From a checkpoint of a small mixture-of-experts model trained on Wikipedia.
Experts: 48 experts in each of 14 layers, a shared expert of 128 neurons.
Training: a variant of Muon for the experts, 745M tokens, 6199 steps.
Below are experts of layer 2 (counted from 0) of a mixture-of-experts language model. Rows are named router (the router's row for the expert), gate (a neuron's input weights, with its number), up (a neuron's input weights, with its number), down (a neuron's output weights, with its number) and show model dimensions 0-255. Each number is 128 + 32 x the weight over its row's rms, rounded and kept within 0 to 255. Numbers have three digits each.
After each expert's rows: a language model's description of what the expert responds to; "comes before" lists some tokens at least twice as common just after its tokens as in all text. This comes from a sample of Wikipedia text that the model never trained on. Tokens count by the router's weight.

# expert 3
router:094141147169156078102144177126110090175105048149110173132123136138102125155125126098113148109115127162101134066130125150118136147111128164151078121141087070056157184165126144120079135142132108111167147135151097103107092151135172138115068108071166088091121139156119122133096212108070184110161095126147205142132104142109160070160093150130146042122186113107127126186095192182102120164029113111094093148096174120151102069111106109131129088144115074159157128124131136149170078122067089120190114105112126070127119181212144103169085093077149156117113128044121104097137137150146119126109136153130078128116088175161136164088154109142148147127143120071080120166155139116149083125156110076130073122130119082111119123067168104068139130118107116113110121130116158119155120137167153
gate1:163065074130115138156136063090132163057065104139136131112131135095115150139146145132154120145073154170162126152170171148126126111126099168064143126136194116138141118080072126117173113118111105197113174123144148129108135150129123116133159080196099098065082128082017139161130094140117151122152152113159147103143154132142110122156144087131150107108074132079152140143095171158082112136149102137179142115131196106135142136136177202146096149155101174102154025125161187141121183109131089134156137131139140102102160154126171115195130124116120152135135123072131170137135103140138110087092149114172149146114179131131101121136139097136094157155122163113075145080145107133110130188131134180206134095096088096143065094152094145187087156061130167068099134090139107107129084146192179
up1:101205198126121115111141181162123088188170139091112121163128126147129096122117096144096150105155093097104155104089095121148115147128168091170103121137047126121112142164192124144093136123167145045146099123107089129151131114120117147145113188046143177177178140180224141093142130107138104136111133124115120152116097121105152128114125169127104142159180098169098109112149082091180135110102142127091117129125073180119137115138068070114171089103150090130114255154099052101140109135119180130101135123122121149148107094157081128073135138134146113140099114174136097095107158112109142192153120139093093138152079121106136125138114172129157084099131105123176110175124141111136103064136142079048121148138154162110195159126164119086155109176136087190150118148121155155122161112065062
down1:145114086131138136070091069114090131128142103162090136134041131163170170162097130100133129111162102133142172157056119095120119127162123097096134158128187144126108125098131075099145129132130110129097107119174145097153116146105154040115151074152117150121128085053044118099113123102130163120170098161108146151128180111149134135160096085093116114101162165119155141109105158179151083115160121152117117118179172141130145098179147160148128211126128092153107115154117190136128123106134114109146138132091123174067096177117187185097176084206114182090141096081062161122095124146079155119097157154093112125162107085071094118053102161157067108116150106150076153103149174136097107172113102180126163133158105138163147092136116109064127184059102171099180148125104151137123137165165145
Description: Line-break tokens closing a table row, list item or paragraph, especially in infoboxes, sports tables and bulleted fact lists.
comes before: "|", "-", "\n", " -", "|---|---|---|---", "|---|---|---|"

# expert 22
router:059145148163156081094121181171115117148138116122101135078145135134080127158086154124152155073169104147108126114150143146125139168074079160139096113151122092106164137178154172097098158166146095088167134101145112111086098174161188135109099076111185082094141182153174115142109147127080123122181102114129146114107083097104146119132111138095156088105196130096128125159128144142138079152139124106087094127119184082081099085092092109137140091130092089165155075155112116143164088073094097087177108095064125093126168148152166083177069096093157151120092066148069089091081155167090172146172107181085106080163121195195120142102132130112155158105120130092111129144121159143116077137163094087163088084147142116183184092072110089119146105155111112157091112184116162137166104100169137
gate0:062134144118139150120108101133153169130140126135087197123091107095142153179110170124183121143123084175119125113103154144153152178120104085128055168146111107164058152117193148219166128135111076093125150156127171145098108093082160113132147126106105114069112114097105127109155118111122091052110126146127159112094149197056140119101126137096126134178131125154103098167131136085063126118159177125125085152154110156080152094147095122138198201115109095150113151137123103141141108131187173079151154104167129148156115168156100157135116116121129114116140118088134107060166070065141157144188140091132086079127166109097120199116112193131086130179152040064156109153146119073170099069074124126150141153113160139109119159123098155094129131102117159099072150126090159068114159140141158
up0:125164180109217154121112184181144136113100104102124145106159158114115137175178097168119132114081161130109159092167151146116126110178093119140130137115128133119104110116036119133151117079092157124166129096138161172141138118079165102139127133113126105142139126140129142111105141180110109114094132119139125177117127098070187123123196116167155077103100125160118178109144122125150104158056100111149127098107148137129123090132106055096086090105107103059118103154162113092190138103164166114129144120143140169156132152174089149144114087120108099088202145169125180083140096138092167172194155109062062151157099104093099143169159158133147105110068146039096141015089111156115170157080080140140093098076089103118130094068136061171165121131166168130111137116129123129148135126183114
down0:086109131138179117153127186162124092187123112139096097172169066159079164124158135091113182123145046106095128143123170158127096137138084128088128102129045096128115107155130087098145121118102155117142175101192103091102050069124144151155173119116139146095163188135162136126163167185108138102074210129140139136072114096093107158117096153081117181111078152105111113124124148135133125141149103145128094170137131161105154128120153102184139153144131119097087128143136120101100181076199137209123144151130151132140139150105136142123196142067137155123138083148141127134078167086117148099111153143184162162176164194098105118109175106112154128176102107014137139119115134077106125146180133110150150097084096194126172129123102122117116140118155207105151120091188174132120126088151103
Description: Digits after dashes, slashes or parentheses in ranges, scores, page spans and years, like 318–326, 4–0, 1628–1686.
comes before: " |", ".", ")", "%", "–", "00"

# expert 9
router:090151132114178047099128202192112137181125116134115183081104127153103153127114160077104168106166096150076155114113154157137158143121058165206142128141114147106156120174164145123107161116189091095142109154151121067092112138197111108115109108161153105102118120156147104198037142090123118109117081125134137119072103135113154095141136144113185095109123173086158188178099150109105132170127117127103105157061197093083125096111081139150165124081112079179150120188173103154166107105040074108154077117110146090098177176126165108159083143121163130124102106159133109071098141176071153102177122134104139087160157111158137161108136078077133138102102093119109122129143140169129095144142039111164100107132142102128185113127132101129156111131132091145113112115122161126163141084133132
gate0:122176166141189108143091180112188102079147154047079148133148176135102112150140072121166153122089075146158125149158130119136164131130058147067169070155129132130073156091080182077059138117099126193141115082141099126133124186173123119104105083159106112121112123114169130073107145134156130145140122113134072125103186120105112103117156115149110160142111103121136136111117150145140125139155147179156125143150085107136161162086100109173158144077147120106145200110167102125182131109155121149134168197119150156175137122099206118023150185152142148141144113186129110114087204138110171093181148136147088141114095151142113166120158088155222099152076075151200129128136179157146165139107082110103105129138144092101111105139106127088100079121135154114086166109136148136134096115076130
up0:066158143131201108128106161138160143104119122033058141167155143141126116105148074121161148088062086149140133140181150173130182101088121137084176083190107172161130167098061179106063144122097104152186080081116130164132148172139124105068072117182108133121156162118147156101078134149128130150124126102138092134134167147120117108114165100113145153143118076088127126123150115188136096161143152119160150150161100090122170109121120116178182141115105116110182198109168143117152108063119178155129151193089105146128071141082194129064172172120140167159130128185123131107136161126074152100163141141175049166114137184154102150083148137155178092154102113173131164118132168143129149129116079126117096124107130122124143128114132127105111048116106130084062173130139107082136119129089121
down0:046091168130129057128111157154120110098145109167128121135122038099109109085088054167160115154119120090073148098099090116042197130090142147092159101113142173159146226144124158106118157090128159103166111106110178166136080099079145171120094098094100082089160142117121168102155088141100148115104128144196126143150069169097111119135169085198064104098128169119086124196142163151093111151179115097127176086145112138111152082171128059186140099101123123146108140144086110122100176098127116131129149130120097167063171135164126146084106140070138115154133127164177127116130128167093143234150149151110131128153117109148127118121154149126133144103178144099141136121161145100165152138139138141111120100104147156136164070177121175089111144144108164130104196151170122121083122131105101
Description: Line breaks and == / === heading markers that start or close wiki section titles, such as ==Career==, ==Personal life==.
comes before: "\n", "==", "The", "===", "In", "="

# expert 46
router:087165143122137110055118174154120122133159081177130158083117189131084146135104140131161147121163127126110178081146130143153175161088107139185120118155091069131158200167146163114111126189143109105128151134123132093107090136151144118135104100123147121077090150183146092134100115087099106124140137071178202086128121131071134098168070171086166109136135138140131155150094111153091084163100122105075096155117151127053099123134132099128156124101097102158142059150128110147139098083117074116150043100057142091089169154168167093150116104096163163126112096073089125097062156159132161121109173159067131116169113153137112179137177038083173132117065133091097140181118137131137120129192062105144096108152127087138137132091129094085177141115111080161116096159076164112149135107142137
gate0:121078150165161105098148119099105142092142106076105164091134116137077099178162086206120148124138155113150121157149173061117095160168128137135126092130167166123122071139114124211077105153126164105136111071090137128099096142183110152091092165104162128140114170089152159124183119072111149133146122146102131156123103108082167162150143158125106140137161083173105119098114124153104082079141140083104078087131115098170152113115087179150157082134097097135155102185091087073133128086144068066156144156140169163180128103126115109143096147074160114165119102070131081133098083139105080090171108115098164171190184155164127127097093119179148145155141048072105112117096126134152190052152132084162187062121108093132142119158121102082112136106109103119121138148141077141099107074078110
up0:143145087190132153139116130077139144122156125097137112115141090158101175096085115132137151160084080087096154153145117095084077107097198091188128144108168131132140112128105155194105145221176156161073154150144149138139098123106118095139076154119143178150176150147146122179086150148155130117121121052171155156090095215061162200163097148089148082200084133123097104046176146091117116118198132076164092154139132077154123126182113089138129112120150138133119098196136068124120148093126135121067186088123137151099159072134133137161078097095122112152130118169125160100143119087088161083173129168180148095090127079187125105105140166143091165090131166102121149142074132154134100133147156126134148073131134145084158085130156128141117167110157106129123129117162078123112128159118099
down0:149144192161174136161114124097152132172142140130177158166121156087112160166133157134160187151122090144111111100111103158108078135093117148132074148125143117090118091133108103109144129125126186114159139108158078200166123093068106165078123139049136106098103147097124088138080133125171160133138041166134172151133094141152118172123063141213087184011138118108121103150136148150164147143170092105128139118155168111148086109123056121078114049152175140150126145163154149123135151081101095179106076156120157110138115154113170101122119160085175074166144128170120142142154150147145120127169096077135186149105117103173161140127111160123100093113181060088140138097134154097129104233108120106116127195103140164123127069162096140147133085073104111116113169160144147133136124108129121
Description: Time-unit nouns after numbers or first, such as days, years, season, time, decades, plus percent signs in tables.
comes before: " |", " of", ",", ".", " (", " in"

# expert 12
router:091188151152155061090147160152128113162112155143133176098131167150092114133091141105133155147173135129086157090177138192130159149096097134176075137170116074087199181176178130094058143145154091100148148125138157103101128148133161108069114119044163076116093127150154051138090142073124130128187109134118205142125111141106133124153122168122122071092172156105148147157088123139107084156105102094150111175124148111113115125093066145208132108092118075145139109133144071169129124066113069129183121111108187142128118174145137121174099133143142185106100084097115088064057147150096160084163118148092124139141103135139174124116131123115133157073116121102084143155111139184154117170163081117136120081203083115116141137109114087118144122126149108087095112123118146073188085143129164
gate1:070186090171108085150124199111139138147154154137164132148102159116133110120052143111108151159172157093130144106155122135125099135141104073081131091078119112106158156082111090087106094049105082162128083149201183136151077119139071079127194112059163149134159146110050111135131098114103110104110091113160148144112114147095120174134080132124162107115138106122194091123120161148134137130106149078170146113143112136122150110116046178146132138112174068198088094078140067101145088082106109129096181102146101151061120080079073128108104116128182096146122101131177140108133189155116127117128091159098094122183138165183123152166170110103153100086143101137070133126113147141172093152093126094195139068147103122122068108138126148111166109150144146143119107145164161147126134072118078
up1:109116205108118127138100072152113083110118118106089132147164115125121152131196120139148049094098111098203168121114195172140108127155149150166111141198152122076146146108134104122147109112154134110102203130102127122089086126085193147167115177181104169106093108125150060141133156126135131140060098169194122133137177134164144158191155143163095156138074142153104203101142117193122086158130100163112131098124148172129095181123099113160107136133067186187143116124144179134134189144151110153097148090158160165136121143099133180129134132122129151072145101122086118151144107119155151158149094152131141167104128123100144124103082153179102144173017130184139128123214208075102152153129134161177103113155127169120164147134087077150105122121128120094151138115132064122115113128161112
down1:120098163080077148134134115143110110140163091159165069164166129167106211170073098148121101166140159119111154186115123172105139123071094129114121155174131137124148117123111151205143124164162107170141188134082178173118124132176083151140127156106167129131100078146139148157095080161111114144151167100188125112105131093141156113163190140093087172099136159163132131120153169177097134135093174133137169086148182079158133192075122082120178167123120143151133135139114185128147117176198079132137119130106151091078133110193137143135096113125165123078191112097089110119110110136055074125106090144108093153128155137091125138086138113160112166173126118123140173076221213111089147102157037157109150145112094121109137115097136159133168079151070135126123088111122175132083111137122133
Description: Main verbs and auxiliaries right after the subject, especially is, was, were, has, had, been, often in opening definitions (X is a...).
comes before: " a", " been", " not", " be", " also", " an"

# expert 33
router:093159133153141076050148166170111124174111090142092150101154183135075105140106127096108156132153148130068151110185177160142122180104120151140096092154134070098127134183169175115092160147176095092140149138127111108100121132159175120093130058094145106054099169166149075130080112138125163133148080077131145083111128099091112092155112179100169076098139136084140103153102135142111113189084150093128093193098162155142069088115072119138128101093064097188175085173127088112144088095078088132180110106099132085116181139141160129162080079104174159111095106119093101096114172149120144133144123158110104103177133145111145157087151122103128132079100108072133140183109152160100087165137075102152087064141120109142172080094132077089170111092137111149090116127108149106163120133177159
gate1:133159087077138142130053156101077167160133120097170164122137110112115112109101101098133134116116114092128133111177129038134091119100084115095099156149040081124191117185114120119110118232161100119096119156134088067129133145147124086143049115142151096171098183156168124083150132149111140149126107174144131066154140187092161154163168137159091152137101119112167099127112095133126189091123139069131087194103125125149124149144097115136116186111095143134195135140143087139154175088110117107119107125050144106111135135146147108132144114143140129093077093076134089111133139162104118081148102145084111130112111108181172101150175105100160160139114141147106126156118054091143095182116179120099104113105115173119133126116130059111217171143107086121072168056102151093136127166110190
up1:128135117055178169126059154115100169164124118113157145098132127123172090090099069112138126109123119085152130090146141035120135117087078110100117140125040077143170143111092079132145128144149101097110068145088097057126079142169101057104081096123109087170106134131086125161099151136112136141107154156141130149167161172110167146081135128172079138129112107152163111170110118099145223069136122100197108161152081146124138103117088095132139146154101143126164126173124120118125190069133123113147105121067106103195120124141127103110165088168101116105141117091124108130125116162109120127121178142102095087126132037164136105125176122105102149166092098147114110164102057094138081180129133113068108129093105178116132128102156094088193148100173106139054142120091131127113125200097177
down1:128128159169154117072045081118101164174124078121130124096144134111105109102151119094133151113148128092153122092118135108092119179131153130124098074111145146140156159067182113188136073102179117152114102128132096163170078169090103181089101133181111180093139127127082147162118099140100105162122135154126121166123128118177096088110124140066120130096097151144115149126181119108169130095171148206130121147071196101120108144098127069119112134151106144116129237150078081136110147201135150183179081069160119113122131110124146173134076126177139120129118146156102136163113219044100111154101097145142138109133118159143132086150061141147071151134143143113046081105097129145123127106199157134208084121118150137102097146093129115108125120176172147091174152169112116111104135112085157
Description: Closing parentheses and brackets ending a parenthetical, often with comma or period, plus column pipes in tables.
comes before: "\n", " |", " is", " and", " was", " "

# expert 29
router:089173131150149099084149167158096119158113102160091119110146181161098134143066149080128163138113120136123154117143144155147169145122097151151117108173101121085124159137147138126095155086175060106180149163083115136121113153115219170061109074104165112146087152171136076179107096085091136085134083114125219042074096123102108149133101169071188081078174176135148114103069138175113102133092110116088115143143150091049087113114097128132147096106103098129135118143098136182112065107134118117134098072109125101112132147183142081145092125099145137132072117092058103109103143177154135098138119139141117139151107137138119194085157110124137144098051116111111133111082156160148076169160137093187125096162136073176159128097150086114180134131110119177113116168133155104173129136144177
gate1:130118140103174142160121137128112083175144123135120100133147142117140127111104150064106121200155130127123147130142046168030111177131051097167129114087149162175137133123073133203125099167145138117122113158100116141175141092110155117152130145126152111140122140191133111116148128091170108119210132084137171163136115158093073163104152178175126189115164125146143139066160059188098090159061099164138149135165166118048132128142092143164153104153144107079139117091124141068123130069125154104107168062066116071131108172115126177182180121091082117104142111134214112131087112126161185186147113124134130146069155104099131124126153094139135106152121132096115120114066130149115108150142149130105171094161152112083149134107174091091128099164116054125136126100140161107180136104183129
up1:144159109054177128100105125084110127129157115104147151116125141151085115133135139119138147093122147158125074113190163080118195059116146117090193124104095108136116166133108125088111165140116089107149122086102098070100130148146108143131127171099092059125126126114131163140134116134047110096132149159139044093129162117138158127133069086121155108117110146100144124150171125110073188104180160137168145087103111143188136166119135124070082116112121112192168162149106130227140114192159116129118118109179134116107099107132092117150136159124137169134085142106188128067129132095111124126080151154158182103194078091147129072157100143138127106083114133162132124164212101146127162116070106123157122099101112167122191162109112185129057117117152143131128110200055088196092125184090127
down1:165102114052127167097101164062135140125131110135129172087087146105103138108194073185176146132091103126119169196132145093135148089140119157123197132151144123163116136133113155163139108174139123123130105090083092136133116085136141129175104127130079103173156145110095174118170103080083123184144088134181147144169133163171192126135169150178153101153130099113066161131090105111139137083160123090140117109133223098169195164139098146116153156096192139166159189138111101152072123104230128128131135165137154068106153081092119143117181107079163162182175126124153109126108123111187170141138128170182172114108116110103149126144107139120064141145136172113079140153199161186096135113113112144106117137122104085122151118102072130143107086110182136151175124176167136123174131130152176
Description: Colons after field labels in infobox-style lists, such as Location:, Species:, Born:, Colors:, plus some label words themselves.
comes before: ":", " /", "00", " 1", " UTC", " C"

# expert 5
router:130183138161193101098135150190127101145060125148092137086123164130066126120090144083129098135166107149082149073133168198159183190112082110140103131180131107136119120154127183086077147115160101099185155163163102096090083151171174117115095119151153133114100197129138104159111162161109163120127109113151160086133128079126142125156070137155147098114154106104164136157111152151124120112116102117078099188119130129134056096151105147137152108074103125165174095133140119106147079130074110133101097103089143075102139158157150087144098103074167179095098115116093119090098138127105167079164109157071118124173108148169159177130196138090170121094125113075085099175137140137147119232165108060178121082146113104102148125121131117108159113122143078135079111187093204122169102135115150
gate0:105138132160156160084105127114087130104142072099133162184115108137129110151125090118077157109088112090122147126138119134095105079148143161133113159113121126150125144194110116179088166228088203144163153124044130144094084132172169113169105088102110085130166157126115132089112061140125137161145069116116123193164156177127124125145144131139106078180124139134113113185091155164104084131115132093131080156045138102111075125119105087134187166157182090138103133134080097101118113146105126096148131137067189110110113117108143077113130104093126117133127138131084087088116159117156116159185123140072219119112122098134109132079149077121129134164169157124063087135074147128104157153102131154147069153131135137126058056173073163078090117094130132163128089095193160139096174112099090
up0:164131136132144207118164148155105154161096125162151178226123137083110206172144129105134100126139113096110103092120138141126162092113115151107142149152103137097120072085169113146101126183166113147099172172162117160108107129148122172182114140094147141166148193126178129097154112165088107125091120157120152061157172073091117099118096068129111134124085112102156103159068139136109130152161097143061140163110165166139147120160122177119126155175085132127151148111141129127151108125117185172107100107106139138122094182103113101089108145118106184143047112178091166077126123105112126167148177175144119119182118149171153166137139121143117157157173132130115089149121157055141206222169143095164118167044147125116137151147108165089120171115147079150100085191083104141138109192148083
down0:113139117090194174147151100109116101189093144145137147124128152151105199188152099039109097155146103114119156112155154117078129173206129142173167148124147157129136051095189124112082112163144151137109185094103093079141124136135133143117108184089145062211128112112124091116196111172107098126138204164124170146124154092158102111140050093086113150166105143084187129145113168103124110155160075150120131127137188124092172149151147077164109099103100079179110126124160158169130046129097127152129078110069096108137129167093089109147131131135135145134105132134071153083086147126089107137138155202145116163129119156133129162098096114197153119121125118097105144156116200105096091115145182091090088158112094047144135151128115127096072131118115142130102093131163135126141128162129088
Description: Prepositions after verbs or nouns that introduce an object, such as with, by, into, against, between, including.
comes before: " the", " a", " his", " an", " her", " their"

# expert 24
router:084167136181132090071118168173124125165155113154126145090140147131063112159075122118116165065128137141106148126147149187135150146065105164204085087175098092089145150195152147119094137147198089089166180171137135118113122178162172098130093119094180077113085142171150118127116141116097151109160079097143182091113107115097140108171096161105163092126163128129153140174108159155121100156086099118098093158102150146130070100105114139141144091100073089141153099146128072137144081090100110115164125090082147109114133159166152107181098087092164088121077105132090115089094165185134153119141125177126084079140098148144132163107158101099175135066111125090114084156123157172111077143160076091136083097156129111115182082086140093112183113106128101153088098163112165088197074102156164
gate0:109176124110174160138135165183124095130153141143152121133116126119161179162103166151160111108098137084105169134086128128163096146177094147132108098163110104126117119124186102164111120089161125164176208127115117094153141119104145141193171113109179190175130100102157125129076149168067151102138070120125172135149103136162120094144141144182121196144208145116102119158064118119149083111150075149116157131132051137150160111148121147149121162177090132106141107127158096155107087112126088081187131064124142109113162133131067141167122131134142154122129146112092148074173087170144080197132090143135103170108169126116092118135147087173142198153120129170112126138137115126132166108129107167090066074060088078131088123132106117216183122125080102100126153174218109104161079173124177
up0:100149064071133090156107077087141164167106077109087118138141111106126100136166078086124149144164124122105102104187143113148164132073154056087152138099115178118130088135042091098161135163136072097112146121099157167145066101152087073139073155203169113095142164174113103165159100090181110125111161140152055091139124135078123178149153088160126057116106117168120144088138141136095172167116113140158120137126118121159083117168092120115115097130129158110167146165067105126117146114090187089106131132095100118035074125136122122110133121152126097122145176128164102177121147137127137123132171153125158141126097128169166058120118207103123130121154149108107143095121102111109092146114167090144162077183138117151170138127126087123067124111120137103096134073072176159092161057118049
down0:137088112126152130158090074161207179121111094119101107128112117164133106136194144127058116145154136170151138117134169156145199151103163075162091091186142130200117074111147115097129140115070101059095110175205119138095147081111110142143164081119160138172157118147071163128153137104124109125125146063119116128129130154107160164110070148102148101138103124159099139187076130164119088149152129144154066120072141138161088045093192162126134124109088156118142109120105048116110101151098138154151107113103107147057072149107173122108162123127119091097095186119112121103140095111112106162150135069166177186164136128148158169126129097098106133155129123109088102122119170173178108166129113199108097212111180107095176128093116109120106096132083181096118140102112168140130123162072127
Description: Semicolons separating list items, names or sources, plus closing parentheses, commas, pipes and line breaks ending entries in lists and tables.
comes before: "\n", " —;", " 0", " A", " Green", " W"

# expert 28
router:138137152167167074074165159158104093115122109176063137095149172125106112137108199076111135141177126111098143121162139161124162222081121150168130084168109133146125170149185168085107194185174085125174138159163100109129109181146147164088157153084187115133111166106151099169111099132141122111136092156097162113110104114151147110161107133104127088135186120069143093175119171158120040159090113117071084142108159132130137120088112103181156106109122097146139132165116106129162082139114099107116120128118135105121154144157127074148146091102230167090077113078080088132113156138130189137148143150141117076126134152136127161113140102112163148096140142083119133171105197173136070098137081082138097107106137076139139096097133092107139101140104103135151108198117165088224146119149180
gate1:216166123130170157155114197153179150173124159110100150077150137158109114116113138131132146142192094169129168142109111164140134156101147136089152138171094124103193077125093094161065161170119125143156085171127093149134129124094127136166114143082147153112161083096182101151157108142070077104037072150205120092102122114088137163126105114121119131166182072119109151150174116112129132135118160162148108107105154118148143112125148121173077025136150107083138091132120135121129088122116139128140108124122115130140108093078156094119164128093159123095116145103090106159104102134154087077174099113092085145133166145183090153110169117074094142179154126116145199151107145161093100116232136129068093114074163066121144206109133090112146134116126088148127167110143129082138120179181172
up1:084095082070102080117129102119090090087067147139127143163099131133106164193134070153113081100125136165130110133109083086154101135142150121143094120142123030151115105153123138085205100146142151196096103133151182028107109143132135106121075145135099147119112103169104169065122104138105165139133215135080102108166067152121167129173133153101128122138090129098146102104132134096104158186143114139087135112156145089115110101104087129150172178108126105176059135101068155149189085120124150125172129148128102119126204126173128105114194145185126082088139084155095133143174134085127100145122162146152170136137075126148162121090064132171144130063100111130124115156109131120166185186157111114155192148118097102153106132117157209169135106150132080161114154097100154168145152111119138
down1:177134107084140123094111120134074127136095146114148146099150115121114164149113091128126054103136174134163108129135102104136163108162129099095104109092156114107044106092112112146142086105113099151150147165167137112147125110137142105116086153092136163090138130188187115188125134135109122138142110121078120193119047084119128134170105133127174116141124174129114156167149161157132120133150088125173141167099160142086139086121148136148079115127117080161100129099123037141136079079119162060123152066112106145137190127095170116128216170155204090133113049168106136096096084178134087196136144073144176128162100135150110127143101061122155211116169164165142081195134134133094079118109141113110131174148147115152177144119139087189093134104111173185162130117179121096099063085125123
Description: Verb suffix pieces ed, ated, ized, ured completing past tenses and participles (restarted, inducted, registered), plus up in grew up.
comes before: " by", " to", " in", "ed", " with", " the"

# expert 19
router:103150153129157074080133161216152127121106082137137138122118122160098104144146160095104153141133098130094098072164127184168121153121058138148057096139124102081182145164188125084094150159160108074151171162131114145113077156159147102104115083098122099098106177148170129156088142122097163100131115095174131093110104064094121128124100175140167145092178132101149120179101164135112099155116144118094086130133148094112084119145094125128171104129096089160160110195118096118147129128070125098165075084080169080050167160167176078168110065085140140068095126101102079131101164167160144145140124165081088091127120164152175151109176120082140136101083129112101086158117170162107078152156108105143088070144165091160159088071127105056164129106114101156114075153121166128149118100140146
gate0:125102125206111190055098098174171168138096109110124066185128077154143147117131104101141211122129139129151063123161178207158140130136090115151144137176145139184119170129140133114120135124163108143097107116154096201110108099161141067099122072068115095113126155159100141162148143078095122085121155111093094145158156084141115128140084113119151139108191149131111148167126151077080182104128138141102100116127096119139092103115150190099128101168121117165193154184120045148101092175101094120081159166138160098091147168111149118106102026081081145045129129151120144131087149117078141129090176096128102125111109129126135152178136145146155107144120129156150126096112084195160090177092141145129105136144160148144114075118083120131103109098128111113175128121071173128144176186094105
up0:195135136157188149098136106130141191152111143078083111106067076188169121144105156122097127089099150158066096137115117146144100108139126177114171134060096210163133184132146157127116159159128171201141086126145114114132142141145129099091132084098136131073153093072163159120131128142124137115138096227161135148145138104170156142164117091103155143099146088132069099127149113085139118152169056165147216127114050138132089111166138122148098111105119127114145166142147094067180138124122153146151092105134108137183112126137122124140113146105109139059096144102123141083128132093059185113100105098104060103142160164104166156141111190099143143138147108175073115114096175128126152099142131138095108122117135176123148127084127082127074088077155080131090168175113139020119146153127129
down0:149140091133071098107118040089111134120136087127134079110089101099114116183123075155127126133141101079178159117108124183123129090120147113120128108063042094088171141111171148096134094133151139140053169108103115105150111148104180172128050171136155164134166071089113113147134085135141130161183111143100124143116087132142145089149155051149153115176135182130135105120076145134163144130123166135157140155128166139112098073075125110086128171174122158107061119149151133062114231093114106101162052140148118145124120162120144131131120114177103101164098132170158116128173103141083112162141143101120085171138143106142134131137128077063109121171144134075111122128119106059135156130181129136089100150098144062084119163131176134123127104119037228138133148127114087146127106108085131
Description: Year pieces like 18 or 19 after In at paragraph starts, plus month names, sentence-opening In, and numbers starting table rows.
comes before: ",", ".", "–", "th", "5", " 19"

# expert 6
router:093183109154132091107111164142107123131138088133077146091152141149098110147095178102091175135148121159069130131150157150092183144131095180162072121175143102091155103157134149115079149185129098111133174144122115070101153173131137197106120084101145110116083149181162077149124126133089134081163098130145138123129126070096170099194115096108131095141162168108168182149074127168113100184074139111119133132080161106088090107128129160186169089117112077161128071168123125144153129142092098114134061081119108107132145145164155085172124089088183115063085129124079120114071164142098134113147096147063144115136166165175157153069125103125141114081152089118059116148138168154119100194173072116142099095138125095100171138109124096103161151080105108130099056174094186097179103094135129
gate0:184178117138152127155111098176053113157168180190086112094092132126118163218136162099114151121083173124075104103071132162085138135140122070130201102153142148127107164093117195126139109098109124073092165146118133124141132218122095120120106136150136149100178110134086157096151167150166143137080144142136185114138143140118179099196103180157108084129140082101223119151169127117131139134116138120096160138108127114132105130184083113196153151134142145141150155153113081147146195105158207114148094133061123075053136106096157113117092090132152131086118131165085074088128118135149112095137179190158096168139146150133126143157124145102131133105145150125104089088179137036137185152193147142121118119159146136153184098086123103134136134123127154106127145105106143106120101126193108
up0:069094111088096145129149123085105158096153139161094131065155136120129123168181199145146179126165087136114156120131126084170135146123102198192123102187103173114122147110120093049122137164150068162135143121122119115150065133178128132145109142146142096131087140091088134163079076078124136073099094142100091141171129138126072141106088149031174169162140137132097144136155159152065152147144116118167150099088069120100151123044099086101125144146069148137090104141081133116136138113135125096097129214199186181176143138182166145144134125128140118137150155171111104074114125154150208119103124070127122092100132169145099113090109145146092108136135093164098083138109110096120135161132171068106132110145142130129089159196060095128123110154127106175130147109106113077145177127152090
down0:137070130089099069097103133135094133185124154156145186122078102091125108122139099149156120178129099140182099139132147082094155145080102149148088119172171104128109125153155124131157127149132075102106131107118144148022138131126104164127135080094153075186142067146178140095137154160096091144127128145152080175108112113113098161079162157130145138183128151125145177136089076086101226147138183137162115122141136103072122089174115122161140085114179175247124138083121086179214109154146173134126161149134096158112133163094110116094087146139163183093140115133072100141162094143106101150144192135149155132204100109162138134139136202113131105097137153123135172176112113075144161108160140152119095112160077120076076126103156131124201135137125113109108135131125116131082128092149115
Description: Word-final suffixes forming gerunds and agent nouns, like consulting, Filming, Writing, developers, often before commas or prepositions.
comes before: ",", " in", " to", "%", " of", " ("